{"d_model": 192, "n_experts": 80, "d_expert": 128, "d_shared_expert": 128, "moe_layers": [2, 3, 4, 5, 6, 7, 8, 9, 10, 11], "router_score": "sigmoid", "normalize_top_k": false, "balance_loss": 0.00296, "init_std_router": 0.0261, "lr_router": 0.000355, "vocab_size": 16298, "tie_embeddings": false, "lr": 0.00901, "train_tokens": 299200000, "steps": 3460}
Below are experts of layer 9 (counted from 0) of a mixture-of-experts language model. Rows are named router (the router's row for the expert), gate (a neuron's input weights, with its number), up (a neuron's input weights, with its number), down (a neuron's output weights, with its number) and show model dimensions 0-191. Each number is 128 + 32 x the weight over its row's rms, rounded and kept within 0 to 255.
After each expert's rows: "comes after" lists some tokens at least twice as common just before its tokens as in all text; "comes before" lists some tokens at least twice as common just after its tokens as in all text. This comes from a sample of Wikipedia text that the model never trained on. Tokens count by the router's weight.

# expert 17
router [122  72 132 135 128 157 141 155 105  95 119 183 134  85  97 102  83 119 111  62  73 106  97  87 149  47 117 181  85 125 175 117 130 196 157 138 182 138 156 157 173 114 125  78 158 109 121 150  76  78  97 128 137  85 117 119 109 170 120  51 123 111 151  77 121 168  98 210 118 173 117 107  98 111 146 107  64 116 100 139 134 185 127 118 149 138 155 149  62 107 134 132 106  97 104 115 135 113 139 137 127 163  65  76 119 137 122 141 155 145 140 112 122  90  89 112 118 170 188 174 112 173 116  92 125 130 136 132 130 121 105  59 142 135 203 117 141 110 146 136 117  62 160 107 157 120 174 101 145  61  77 148 107  90 132 130 114 116 203 124 144 155 119  83 168 151  73  90 128 115 157 125 143  99 146 109  97 101 101 129 103 149  95 178  75 161 139 106 135 116 160 162]
gate0 [107 101 124  86 119 108 120 122 143 103  56  78  99 152 148 161 128 143 124 122 110  66 105  78 107 127 108 196 144  74 156 133  96 122 131 177 148  69 139 138 110  99 160 114 179 160  78 126 137 157 150  75 104 170 168 152  85 158 119  85  99 135 171 193 127 135 120 111 136  82 110 115 159 175  76 122 111 109 107  67 117 149  92 137  79 169 103 162  67 166 129 185 132  89 129 151 147 118 156 147 116 139 100 175 127 150 166 113 149 131 105  67 119 111  94 136 162 156 135 187  76 119 138 158  71  44  78 102 174 138 202 141 135 105 143  65 121 172 110  99 158 124 176 183 102 150 134 131 123 176 153 148  44 128 148 143  97 145 152 134 156 109 135 130 134 144  78 115 152 135 143 122 157  95 108 116 127 119 126 101 122 204 148 138 107 101  79 128 178 172 107  95]
up0 [ 72  79 166  95 149 132 136 134  48  85  93  78 191  82 158 177 144 120 122 119 138  96 127  63 148 121 100 146 177  94 165 143 135 102 134 205 155 109 117  99 170 163 138 171 154 144 165 140 127 109  84 140 108 114 108 139 106 109 131  79 156 139 125  92 126 168 142 132 108 122 149 128 157 135 128 157 133 222 124 146 136 191  83 155 139 121 116  76 148 134 157 120 123 171  78 109  94 102 181  66 181 113  99 120 151 177 163 101 123 103 157 106 114 159  46 141 104 130 127 147 106  99 122 122 157 115  50  78 150 108 140 103  98 127 101 149 152 105 123 115 169 141 158  69 110 123 101 113 104 188 130 177  88 131 152 144  81 123 121 128  90 120 122 100 105 101  46 123 155 141 135 139 166 115 159 179 124 103 100 122  91 132  63 111 142 117 117  75 128  75 198 171]
down0 [153 158 180 127 109 135 140 120 143 194 137 133 166 121 138 136 100 101 135  90 151 153 107  83 147 111 112 101 158  81  85 158 115 147 104 149 159 126 176 106 164 113 102 160 149 191 251 139 143 104 112 124 105  96 155 151 173 133 113  96  56 103 154 135 179 159  67 154 178 162 158  91 144 189  81 134 145 122 134 109  92 158 149 175 111 119 133  83 146 131 117 139 166 173 136  87  92 209 128 124 168 106  90 164  65 110 128 164  78 159 154 147 149  92 131 132 126 111  83 153  96 142 145 100 125 169 135 106 133 184 129 115 124 141 189 151 120 140 155  82 137  88 142 165 164 144  86 126 107 128 129 153 155  82 184 170 117 118 176 124 121 178 149 154 139 166 141 139 102 163 113 170 133 198 194  87  88 145 188 121 128 132 151 118 130 153 140 112 160 170  76  88]
comes after: "|", ".", ")", "==", "\n\n", "==="
comes before: "- ", "| ", "The ", "==", "In ", "== "

# expert 23
router [140 127 132 132 137 185 105 109 129 132 103 129 189 117 105 118  93 131 145  95 133 131 121 114 155  70 200 154  75 109 165 157 123 166 130 128 183 135 110 133 137  98 144  89 134 137  77 148  98  73 152 160 144 119 145 127 127 183 123  79 146 179 136  97 107 156 158 157 108 121 119 130 113 114 116 108 103 122  67 112 120 146  84  97 112 160 115  77  73 124 110  74  81 138  93 133 157 133 138  88 182 152 108  89 104  94 105 146 181 107 132 122 111 105 140 159  87 156 173 147 180 149 126 134 150  98 167 141 144 156  85  50 187 127 175 125 143 144 176 119 117  57 168  82 121 167 138  88 115  26  94 173 111 100 199 164 190 139 157 110 127 171 159 113 169 129 133  63 113 113 126 118 103  89 106  75 111 135 133  74 122 111  62 142  77 126 127 144  68  99 113 179]
gate0 [127 109  81 102 121 153 107 117  63 131 115 127 160 119 194 165 159 103 140 112 147  79  87 155 192 147 152 103 145  94 144 115 155 112 141 134 176 136 163 186 118 154 151  68 132 158  51 109 121 133  87 158 146  71 118 191  95 150 102 122 110 197  92 102 108 110 107 155 168 108  93  67 142 159 169 115  98 137 106 108 178 145 210 129 110 129 195 131  75 162 139 102 122 126 169 167 150 147 118 123 155  63 137 137 133 150 125 131 216 127 180 121 115 106 138 101  87 132 146 143 161  72 106  98 141 157  97 122 133  98 148 125 163  91 162 122 118  84 114 107 144  64 145 127  87 173 127 139 164 119  83 108  99 134 166 116 129 159 124 160 140 130 189 136 105 142 126 132 130  78 113  89  88  84  52  85  98 207 150 174  98 136 131 126 135 135  92 140 144  84 173 157]
up0 [124 184  98 118 116 147 140  57  81 109 157 147 150 209 135  85 120  85 140  83 139 186 156 122 255 105 149 124 132 165 108 111 112 143 139 129 136 151 157 175 154 133 117 108 102 114 123 153 119 127  65 146  42 113  96 147  75 182 132 126 142 146 156 166 120 143 109 142 108 182  89 166 138 132 108 103 134 127 131 135 134 109 108 118 118  34 158 157 108 166 198 161 161 153 149 139 124  96 131 140 140 127  83 150 107 118  87 103 192 129  97 166  90 147 133 130  37 132 107 101 147  72 117 164 126 126 151 172 165 154 179 100 141 119 149  82 150 124 138  61 131  94 102 111 131 152 176 191  68 154  82 109 139 143 103 134 149 143 145 173  96 139 137 125 101 143 134 110 168 150 163 118 155 110  62 145 104 108 116 150  97  63 143 120 144 128 163 115 120 124 117  91]
down0 [116 140 140 133 141 127 129 142  99 111 160 133 167 160 120 148 225 128 135  60 216 204 143 152 118  85 136  93 153 144 143 133 123 126 111  96 126 135  89 111  90  49 155 160 136  79  67  93  98 104 161  63 163 117 158 147 129  75 128 104 140  75 191 136  96 101 137 140 126 142  99 161 120 153 115 202 156  54 118 149 130 165 147 157 188 122 126 179 151  91 160  98 142  63 107 136  93 140  66 135 159 149 151 108 105 116 142  91 145  99 112 175 107 101 153 188 122 111 125 102  78 103 146 139 152  98 145  96 103 142 126 156 148 105 124 103 110 128 131 129 152 135 118 130 158 176 138 151 162 122 141 141  83  81 128  88 138 163 161 141 143 137 157 124 123 139  72 138 136 193 167 124 146  97 158 121  84 151 136 151 158 190 173  89 152 185 186 100 209 116 118 107]
comes after: "| ", "(", "–", "W", "; ", "E"
comes before: "| ", "/ ", "N ", "|", "9", "2"

# expert 61
router [150 148 167 124 139 176  77 180 142 135  90 118 145 140  89  77 121 129 116 103  83 106 105 114 180  69 162 138 107  76 175 131 175 183  85 132 149 156  98 139 103 116 115  87 163  87 100 159 131 104 127 154 139 128 180 167 134 166 136  45  94 173 174  96 174 139 139 146  92  95 142 132 123  95  83  59 122 107 111 168 105 179  97  87 131 113 122 167 112 116 110 128  57 190  69 107 113 119 104 143 172 127 118 103  57 130 112 133 147 139 129 113 135 122 158 162  58 159 165 155 169 161 164 171 143 136 110 177 173 100 137 119 104 141 110 121 125 113 177 146 127 114 124 111  87 120 119 119 180  68 107 178 101 134 171 172 139 110 152 106 135 206 201 111 141 106  83 102 126  78  97 168 113 106 175 144 135  96 137 109 128 132  78 176  74 129 130 165  81 135 123 144]
gate0 [168 123 148 114 135  91 105 155 128 144 161 128 106 105 143 162 108  97 136 103 100 157 168 129 129 119 120 163 169 156 137 121 147 143 172 107 128 167 101 190 112 139 107  88 135  96 137 105 114 110  93 139 140 184 195 161 104 220 103  98  83 138 139 142  83 190  97 104  70 170 165  53  95 142 139  88 120 123 140  82 120 140  77 188 108 136 144 115  55 195 159 128  94 163  93 165 110 119 142 111 134 112 108 104 182 100  97  95 158  99 128 117 158 142 101 117  84 152  99 160 175 124 139 139 105 134 147 113 112 133 190 130  97 118 122 150  91 199 114 157 126 127  60 163 174 112 171 122 119  93 163 174 124 147 145 185 181 178 101 147  94 142 158 115 148  80  57 101 100  75 136 137 123 120 148 118  40 148 102 135  87 164 165 150 108 112 191 118  86 125 150 133]
up0 [187 160  74 141 102 118 103 162 133 115 182  80 119 127 111 182 118  81 185 122  80  94 135 129 140 125 127 135 148 139 132 102 123 117 114 103 123 142 118 145  94 148 129  99 115 178 140  87 138 139 115 107 150 158 140 150 122 153 153 118  97 162 113 199 101 142  69 120  95 161 122  94 167 197 119 118 116 149 144 105  77 113 111 157  95 126 157 130  85 172 177 143 112 187  83 119 169 181 160  78 140 144 134 121 136  56 102 147 155 114 103 124 144 135 138 110 129 173 133 194 123 143 146 174  93 189 227 132  97 132 161 107  91 146  82 175 105 123 157 150 121 140  64 138 119 115 179 152  78 114 184 133  63 141 125 114 165 153 163 186  93 131 114 121 145 133 102  90  80 115 151  94 125 106 124 146  67 130 137 146 119 217 237 174  94 135 141 119 108 130 100 124]
down0 [ 96 112 112 107 101 158 135 143 185 139 112  12  87 150 108 163 199  96 147 117 157 127 106 148  84  73  99 115 144 140 144  95 171 124 141  47 148  99 129 136 124 124 120 122 140 188 112 141 107 137  97 159 114 108 152  92 130 133 143 121 138 159  45 149 137 156 130 130 128 112 140  59  91 146 139 136  94 142  27  96 118 151 173 162 163  85 132 158  98 132 130 196 114 131 163 149 104  55 103 106 143  95 154 103 120 183 168 101  97 188  77  70 118 106  75 119 221 145 149 100 203  91 130 123 104  84 130 111 134 118 146 130 114 132 106  65  88 121 122 136 148 166  76 183 121 100 121 111 148 109 132 129 104 141 160 135 120 166 173 126 145 121 110 127 172 168 116 155 152  89  87 109  98 136 133 164 115 121 135 148 149 131 150 129  78  79 164 139 116 131 125 163]
comes after: "\n", ") ", "0 ", " ", "\" ", "1 "
comes before: "1", " ", "\"", "2", "3", "4"

# expert 10
router [135 115 136 142 141 176 137  96 121  91 110 139 185 128 116 108 104 123 144  71 116 130 141 114 158  73 187 141  96 117 172 153 128 157 117 141 193 125  99 114 124  98 130  85 112 143  78 155  92  82 180 151 164 114 157 162 124 177 135  99 151 177 139  96  89 142 157 159 113 142 119 148 108 130 102 125 109 118  55 136 115 162  98 104 117 152 130  79  85 138  93  96  91 130  84 123 146 113 130 110 174 159  98  92  88  96 102 154 187  91 115 116 139  97 146 155 125 159 182 156 162 149 120 151 137  89 143 140 136 162  89  71 173 135 172 135 165 135 170 121 117  62 157  85 129 177 141  77 117  10  91 183 127  87 186 190 187 121 156 127 124 175 153 107 174 150 134  56 112 104 123 126 105 102 127  72 107 132 155  84 113 121  80 161  78 142 145 155  80  99 121 173]
gate0 [ 98  77 157 138 151 117 170 125 121 126 167  99 159  89 144 156 123 145 119 127  83  50 131 130 150 145 165 185 160 148 123 182 170 183 104 125 181 147  51 138 103 125 128 141 137 101  81 117 128 132 103 140  76 138 116 164 125 134 149 152 134 121 134 129 135 122 108 174 142 126 167 175 154 161 125 155  71 126 109 109 115 112 106 134 103 185 144 116  91 140 241 123 176 137 133  81 128 110 182  57 171 132 134 154 106 131  89 164 179 109  70 152 110 128 135 134  51 185 109 107 109 212 104 107 143 154  83  90 131  93 114 125  69 139 138 124 151 153 120 149  70 174 162 133 144 138  89 142 136 108  96 161  82 151 129 129 106 106 123 136 134 180 162  68 131 194 190 184 144 108  92 134 127 118  54 135  97  83 110 114 113 172  94 159 125 111 130 163 163 118 134 146]
up0 [123 123 145 159 181  99 131 113 113 151 140 129 108 140 184 202 129 128  86 135 154  67  95 145 161 170 146 177 117  92 106 178 150 179 160  83 115 154 155  68  67 143 162  70 136 113 110 138 139  85 152 113 123  94 135 106  53 113 133 116 125 148 159 136 109 100 122 133 148 155 121 144 151 185 206 199 135 170 147 101 152 113 128 138 157 128 146 177 139 132 192 118 130 149 104 139 124 183 178 123 123 139 114 195  89 145 193 170 122 136 104 248 160 107 111 144 126 131 190  99 102 187 107 131 213 126 111 148 107 149 103 123 110 142 174 106 133 162 177 154 147 133 137 154 176 106 119 120  92 126 100 145 117 115 110 149 176 145 165 165 155 126 146 133  97 108 133 125 105  95 163 154 144 111  90 184 111  88 153  88  82 100 133  86 152 133 150 128 104  70 109  92]
down0 [162 170 146 124 153  98 130 139 110 107 105 120 123 135 115 123  73 142 131 166 106 145 112 158 150 101 167  79 117 147 146  98 124  74  90 133 118  68 107  70 171  96 122  91  53 115 120 113 134  97  88 143  79 118 138  83  84 172 137 139 125  73 143 113 164  77 112 155 123 114 106  93 131 164 155 157 115 161 188 123 134 137 139  71 173 114  94 111 180 125 189 169 127  55 122 165  95 178 144 139 142 145 127 131 110 126 100  97 100 153  82 140 112  98 119 180 153 168  83 141 222 141 183 161 137 128 170 147 129 126 110 149 133 129  74 117  70  98 165 119 186 133  72 106 125 105  86 144 158 181 105  96 128  96  63 135 171  98  73  58 120 118 131 175 108 125 200  77 147 103 109 132  73 125 185 159 132  66  84 131 122 147  94 118 156 146 126 122 153 134 116 128]
comes after: ".", "\n", "- ", "In ", "==", "University "
comes before: ", ", "==", ": ", "The ", "(", "In "

# expert 8
router [151 114 132 128 140 178 119 112 115 101 107 131 163 133 117 120 111 118 154  83 128 135 119 126 166  55 192 159 101 119 190 158 126 162 130 134 188 118 101 140 133 122 150  77 118 133  71 147  89  57 153 160 137 111 121 143 128 191 144  72 142 166 123  91 102 157 147 152  99 148 134 142 108 138 111 108 113 112  58 121 121 152  94  96 132 147 116  85  81 134  90  90 109 134  81 110 142 117 142  93 168 165  98  70 102  92  97 153 181  94 118 113 130 101 150 154  91 162 169 169 175 136 102 137 150  99 143 138 147 190  80  72 172 132 158 133 161 138 178 116 104  76 150  98 138 192 147  97 103  25 100 178 114 101 193 196 182 118 158 130 128 157 147 102 167 143 156  68 111 113 133 121 108  93 109  75 115 120 129  77 120 119  55 140  74 141 139 151  88  96 132 167]
gate0 [103 127 158 146 121 117 108 110 155 102 140 148  90  85 115 129 140 147 177  48 104 146 159  85 122  21 135 117 105 180 155 104 156 161 129 124 142 121  78  89  95 136 134  89  82 118  78  68  67 169 142 164 125 124  91 168 118 122  91 153 139 115 143  95 124 168 149 120 151 154 152 106 140 164 119 131 168 135 121 152 114 147 183  87 101 104 130 112 111  84 151 179 180 163  82 129  94 121 105 120 159 125  93 167  93 163 143 112 196 101 167 147 129 113 150 140 119 149 108 142 110 119 127 142 116 133 103 144 122 122 129 135  95 111 119 147 125  93 116 151 126 161 178 102  38  91 149 120 153 109 125 140  60  19 142 161 118 106 124  94 142 128 125  77  86 201 103  76 108 135 102 160 132 148 141  82 127 124 152  65  96 117  84 118 102 145 158 113  94  68 138 233]
up0 [ 82 175 138 165 197 105 126  81 161 159 139 158 129 141 145 146 128 151 111  94  63  94 126 114  81 167 143 111 109 152 147 119  68 129 113 158  60 111 112 159 140 139 110  51 128  98 113 108 153 106 122 131 179  85  94 128  97  87  77 152 149 165 112 141 182 139 125 162 133 142 144 153 209 104 104  92 179 157 143 103 128 137 146 130 109 115 118 147 140  74 142 128 182 175 145 105 104 110  95  85 130  82 104 182 139 154 135 128 179 101 130 108  89 118 131 150 128 188 125 114 127 143  71 217 127  45  74 160 143 126 104 163 119  80 102 125 123 141 142 133 130 155 119 125 142  89 173 130 126  96 165  85  79  86 132  89  98 173  56 122 142 160 142 106  98 175 135 179 127 111  92 123 152 119  44  95 136  96 135  93 100 156 167 153 144 160 103 157 135 207 135 117]
down0 [ 96 139 144  87 161 137 120 133 128  97  79 156 158  98 156 169 120 127  96 107 137  95 102 128 144 137 148 119 113 139  92 135 148 111 142  87 105  83 117 169 138 145 134 108 201  95 216  87 168 154  98 106  87  74 122 121  94 148 127 174  91 159 115  50  94 147 145 133 139 213 111 141 156 169 104 146 145 196 150 132  52 170  92 109 149  53 184 120 176 137  95 120 132 109 121 116 123 127 102 118  76 122 141 105 104  99 113  91 114  83  87 184  65  71 117 130 154 109 159 176 104 105 134  84 128 136 142 154  98 108 153  85  96 159 131  80 118 151  50 150 142 110 135 144 170 111 106 188 159 144  62 139 113 124 148  77 130 133  80 165 120  92 107 147 103 155 133 127 156 107 118 103 125  88 160 172 208 110 122 113 172 171 186 118 158 123 122  85  99 121 110 131]
comes after: "| ", ".", ", ", "'", "–", " "
comes before: "| ", "\n", "|", "==", "is ", "1 "

# expert 79
router [148 102 145 125 124 172 126  91 119 107 110 134 183 133 113 116  77 126 129  75 129 143 129 132 151  73 194 150 101 120 177 160 146 167 107 141 179 120 111 128 138 103 129  86 135 155  83 147  78  67 149 157 148 139 136 143 120 184 136  88 135 161 144  83 102 143 166 167 111 154 136 135 100 135  95 119  98 119  57 111 113 156 111  85 127 147 119 102  73 138 104  71  95 138  74 105 143 131 152 100 161 154  97  79 109 103  81 148 184  92 110 121 136 115 143 150 117 159 160 159 203 135 117 136 138  85 153 151 137 172  87  75 171 146 170 110 168 141 179 120 125  56 172  88 130 188 135  78 114  22 103 172 105  99 178 174 163 116 164 109 135 162 133 118 162 133 132  68 117 117 136 116 105  97 116  75 112 111 169 100 109 118  58 154  89 142 144 151  62 108 104 183]
gate0 [158 179 119 102  96 132 111 103 140  83  80 156  83 146 132 135 112 113 133 110 131 101 163  96 156 114 166 145 178 169 127 128 110  66 141  94 122 178 106  68 135 144 132 160  94 166 104 111 111  85 161 137 181 103 154 108 149 118 112 117 166 130 146 125 122 200 122  70 132 148 151 127 116 108  99  59 162 118 104 159 120  53 128  77 170 126 143 129 109  34  85  94 166 112 142  76  87 105 148 131 114 170 151  86  90  96 142 127 129 119 200 113 111 113 134 133 137 153 143 119 110  70 161 145 169 113 112 183 117 122 142 110 114 191 116 171 154 126 103  96 112  61 106  99 119  54 107  66 153 117 138 122 162  61  90 158 131  82  81 134  96 115 155 183 110 168 154  72 127  90 103 140  91  61 165 110 132 135 171 124 107 139  57 103 156  97 134 129 181 127 120 117]
up0 [140 163 149 145 100 154 111 115 133 109 108 103 136 174 111 142 137 133 221 135 149 109 114 133 158 121 123 117 152 195 167 136 149 158  87 105 140 110 190 103  91 102 133  99 107 130 114 176 128 114 115 156 166  97 154 146 199 123 142 117  60 127 133 155 113 126 170 137  78  36 129  90 161 158  85  93 118 158 145 197  96  61 142 111  68 113 151 166  95 147  79 129 147 109  84 165 196 123 150  92  72 138 151 176 114 159 141 165 169 130  81 122 163 112 173 162 141 117 105 132 131  73 123 135  93 153 120 132  95 156  85 161 147 147 158 162 127 143 108 171 134  54 102 140 127 122  97 126 111 118  99 125  86 145 106 120 111 150 115  82 176 101  99 120 110 189  79 163 148 139 160 139 105 118 208  97 192 166 165 120 152 145 141 139 176 120  92 173  81 180  88 115]
down0 [134 112  97  87 143 114 122 134 128 181  88  97 109 134 129 143 113 107  16 148 140 117 190  87  77 162 147 196 135 138 133 133 158 101 154 119  95 153  73  75 101 146  95  81 154 140  80 133 128 165 135 125 121 118 111  98 115 116 128 106 105 107 111 148 135 121  97 148 110 148  97 137 126 123 142 119  82 132  83 116  83 145 189  51 102 128 122 220 104  97 110  57 141 205  81 118 120 128 119 109 120 143  95  38 152 136  68 142  76 150 147 138 135 100 146  55 124 142 155 146 113  81 138 139 150 180 142 143 163 144 119 160  93 188 143  94 124  73  55 139 163 131 145 109 131 149  75 144 140 114 105  99 153 158 146 190 108  98 132  79 134  89 126 140 141 109 110 142  90 125 143  77  43 177 138 114 119  78 135 118 146 135 153 135 159 111  82 126 119 152 157 114]
comes after: "|", "==", "| ", ".", ")", "|---|---|---|---|"
comes before: "| ", "- ", "The ", "In ", "==", "== "

# expert 33
router [131 130 140 123 148 187 134  89 117 111  91 132 177 139 119 117  90 129 151  68 129 148 123 112 157  63 189 146  93 113 179 157 136 154 120 150 177 127 114 131 123 110 146  76 139 172  84 157  93  98 160 168 132 111 149 153 123 184 129  83 148 182 138  79 113 146 165 166 107 157 122 140 121 116  91 126 104 113  78 122 104 161  98 103 127 147 119  94  67 136  89  69 102 147 109 116 156 115 144  99 176 166  84  86  94 108  97 139 179  92 101 116 124  99 157 157 111 164 170 154 188 135 120 123 130 103 134 137 137 164  78  57 195 146 155 132 167 134 168 125 123  70 176  91 134 160 144  79 100  20 105 162  97  92 186 181 184 134 158 117 130 166 149 119 157 126 135  54 116 124 132 136 108  88 118  77 104 141 126  85 122 117  72 131  89 136 140 130  80  92 124 195]
gate0 [142 118 123  97 135 139 125 116  83 103 119 181  96 173 137 190 117 144 138 104 134  51 179 101 168 113  67 136 103 114 140 162 119 185 107 152 176 103  90 139 113 132 126  88 127 140 187 113 153  98  65  77 178  46 107 129 135 126 154 130 157 119 124 122 140 160  92  57 129 111 175 161 148 110 167 126 130  92 111 107 102 128 162 126 108 128  80 154 127 143 206  78 130 113 152 121 153 179  49  83 151 142  99 159 149  67 131 172 136 141 178 141 179 127 154 175 134 124  81 135 104 180 105 117 115  32 126 149 162 203 138 122 117 125 123 147 142  88  97 104 141  57  91 131 162 175 118 118 117 159 101 137 142  71 134 144 140 132 129 181 102 117  95 136 168 108 164 133  80  99 126  96 122 122 170 121  77 132 130 128 121 145  91  84  64 113 110  99  80 108 146 120]
up0 [138 134  79  94 147  66 101  96  92 148 205  91 138 121 107 142 153 149 139 151 125 130 122 204 165 161 189 101  98 129 102  85 156 108 169 199 137 192  73  94  95 165 162 114 123 136 117 115 120 138 168 120 149 133 133 155 168 131  95 128 129  80 100 116 131 175 195 121 127 148  45 121 121 125 187 134 152 147 126 108 135 159 113 127 161 129 122 123 127 107  83 106 104 154  95 182 124 103 126 119  93 121 142 156  99 156 163  70  79 124 123  71 164 132 159 168 146 166 181 130 153 146 191 116 137 185 130 141 126  87 193 123 162  76 136 130 129 119 111  58 137 165 161  66 149 113 100 124 117  75 167 161  67 112 147 156 109 150 141 117  80 137 152 159 157 203  87 149 201 115  77 131 110 137  86 109 139  99 136 173 100  79 132 142 114  83 140 114 143 109 153 152]
down0 [146  95 123 125 177  77 128 154 111  74 134  99 151 155 174  77 132 146 127  98 152 121 141 134 173  79  80 102  97 161 158 202 148 139 111 104  90 111  85 124 100 131 119 109 146 125  80 143 120 194 131 140 112 163 189 147 132 141 161 171 182 158  58 115  99  92 122 151 129 152 217 146 160 136 150 180 126 169 141  96  90 142 153 140 127 137 104 123 158 134 134 134 140  81 122  70 171 117 131 144 106 117 153 137  98  81 145 142 123  89 140 136 151 137  56 115  85 150  76 115 151 118 180 172 141 241 173 159 125 134 125 168 134 148 231 120 135 162 138 122 157 112 179 145  98 174 178 144 100 108 172 161 175 113 102 111  96 161 147 112 103 106 113 160 131 117 136 100 116 156  95  96 111 112 156 163 152 173 163 107 107 117  61  93 121  73 133 105 157 149 105 165]
comes after: "| ", ":", "In ", "March ", "–", "January "
comes before: "| ", "|", "(", "- ", "4 ", "– "

# expert 7
router [ 93  97 142 140 150 191  78 102 102 100 100 142 142 139 114 112 135 136 171 120  97 136  97 177 120 107 135 115 107  76 166 125 147 134 117  98 112 167 135 179 162 105 107 128 115 105  93 147  78  38 129 123 146 137  98 142  52 132 155 151  78 159 165 120  96  93 109 143  83 162 131 121 111 164  98  97  98 146 110 152 146 131 118 108 124 131 136 147  95 133  87 108 127 161 127 132 107 128 116 104 165  94 136  66 128 152 152 182 157  74 120 137 120 134 169 155  15 196 152 129 171 115 105 151 168 115 113 162 202 104 128  84 111 123 128 136 186 106 164 138 114  95 131 102  97 129 200 141  88  85 109 198 134  97 193 103 101 113 143 116 122 162 216 129 188 109 104  73 165 125  96 141 131 101 157 104  52 115 110  54 104 131  95 178 151 148 116 115  97 125 115 109]
gate0 [ 72 155 120  95 129  87  90 186 123 115 141 118 173 144  39 107 100 162 105 115 117 208 101 174 137 106 114 117 172 117 164 129 106 126 198 140 125 165 156 143 116 103 107 110 116  72 129 122  66 172 162 145 142  95  53 184 137 172 141 160  74 120  65 138 107 120 131 166 103 138 100 121 135 138 121 170 132 136 103  91  60 163  67 124 114 103 119 150 137 165 131 155  94 111 125 136 115 164 111 105 175  97 130  93 121 114 122 101 127  95  43 104 139 127 127 167  99 173 154 129 124 132 153 111 123 119 111  97 109  86 124 117 164 139 182 175 112 172  93 122 153 188 154 153 156 145 111  68 132  92 101 142  28 127 126 107  59 104 150  92 140 150 128 101 131  98 129  63 127  53 124 123 140  93 117  96 135 108 130 155 106 160 135  76 131 100  93 108 188  80 115 125]
up0 [125 156  42 175 165 197  76 158 122 117 155 121 130 159  99 103  77 179 161 129 133 190 120 126 137 100 181  82 119  88 126 116 140 140 189 128  85 170 109 182 100 160 103 153 162 135 100  99 123 133 125 109 103 145 144 149  86 137 128 151  71  99 162 169 150 170 110 117 153 130 186 134 145  83 138  78  73 193 133 139  97 159 149  87 143 158 133 149 140 136 103 113 175 135  55 151  98 147 130 154 106 108 136 102 114 116 125  82 155 117 130 151 162 172  71 102 148 179 125 106 152 152 120 122 141  42  80 169  98 143  97 176 126 112 136 143 150  92  99 138 109 144  72 148 106 108 163  77  92 132 171 119  96 118 132 194 114 131 136  96  77 128  79 182 157 136 160 122 162 176 118 104 154 119 132 125  97 117 140 118  96 101  85  80 139 192 156 141  39 115 108 120]
down0 [115 185 119 161 108 131 102 128 114 165 178 135 138  82 119 110  96 118 198 175  99 137 145  92  93  73 190 193  84 184 118 180 104 170 140 142 171  44 128 113 181 110 106 117 150 164 153 158 171 123 130 143  77  98 169 163  93 103 108 171 141 119 155 178 100 169 110 103  93 153  86 155 169 125 102 156 138 162 114 157 130 135 131 143 140  55  71 170 146 141 123 125 144 159  58 127 118 145 148  98 151 154 114 124  85 181 117  83 121 110 121 161 109 126 102 159 151 143 101 135 140 227 156 111 158 109 126 133 136 184 137 119 129 137 138  74 122 131 158  93 155 140 114 170 137 116 126 110 185 138 152 132 137  99 168 143 139  63 113 184 134 176 120 167 147 122 115 145  84 118 135 136 153 122  98 124 128 125 119  74  99 120 108 101  82  84  11 148 116 162 122 106]
comes after: " ", "0 ", ") ", "1 ", "2 ", "3 "
comes before: " ", "0 ", "1 ", "+", "W ", "−"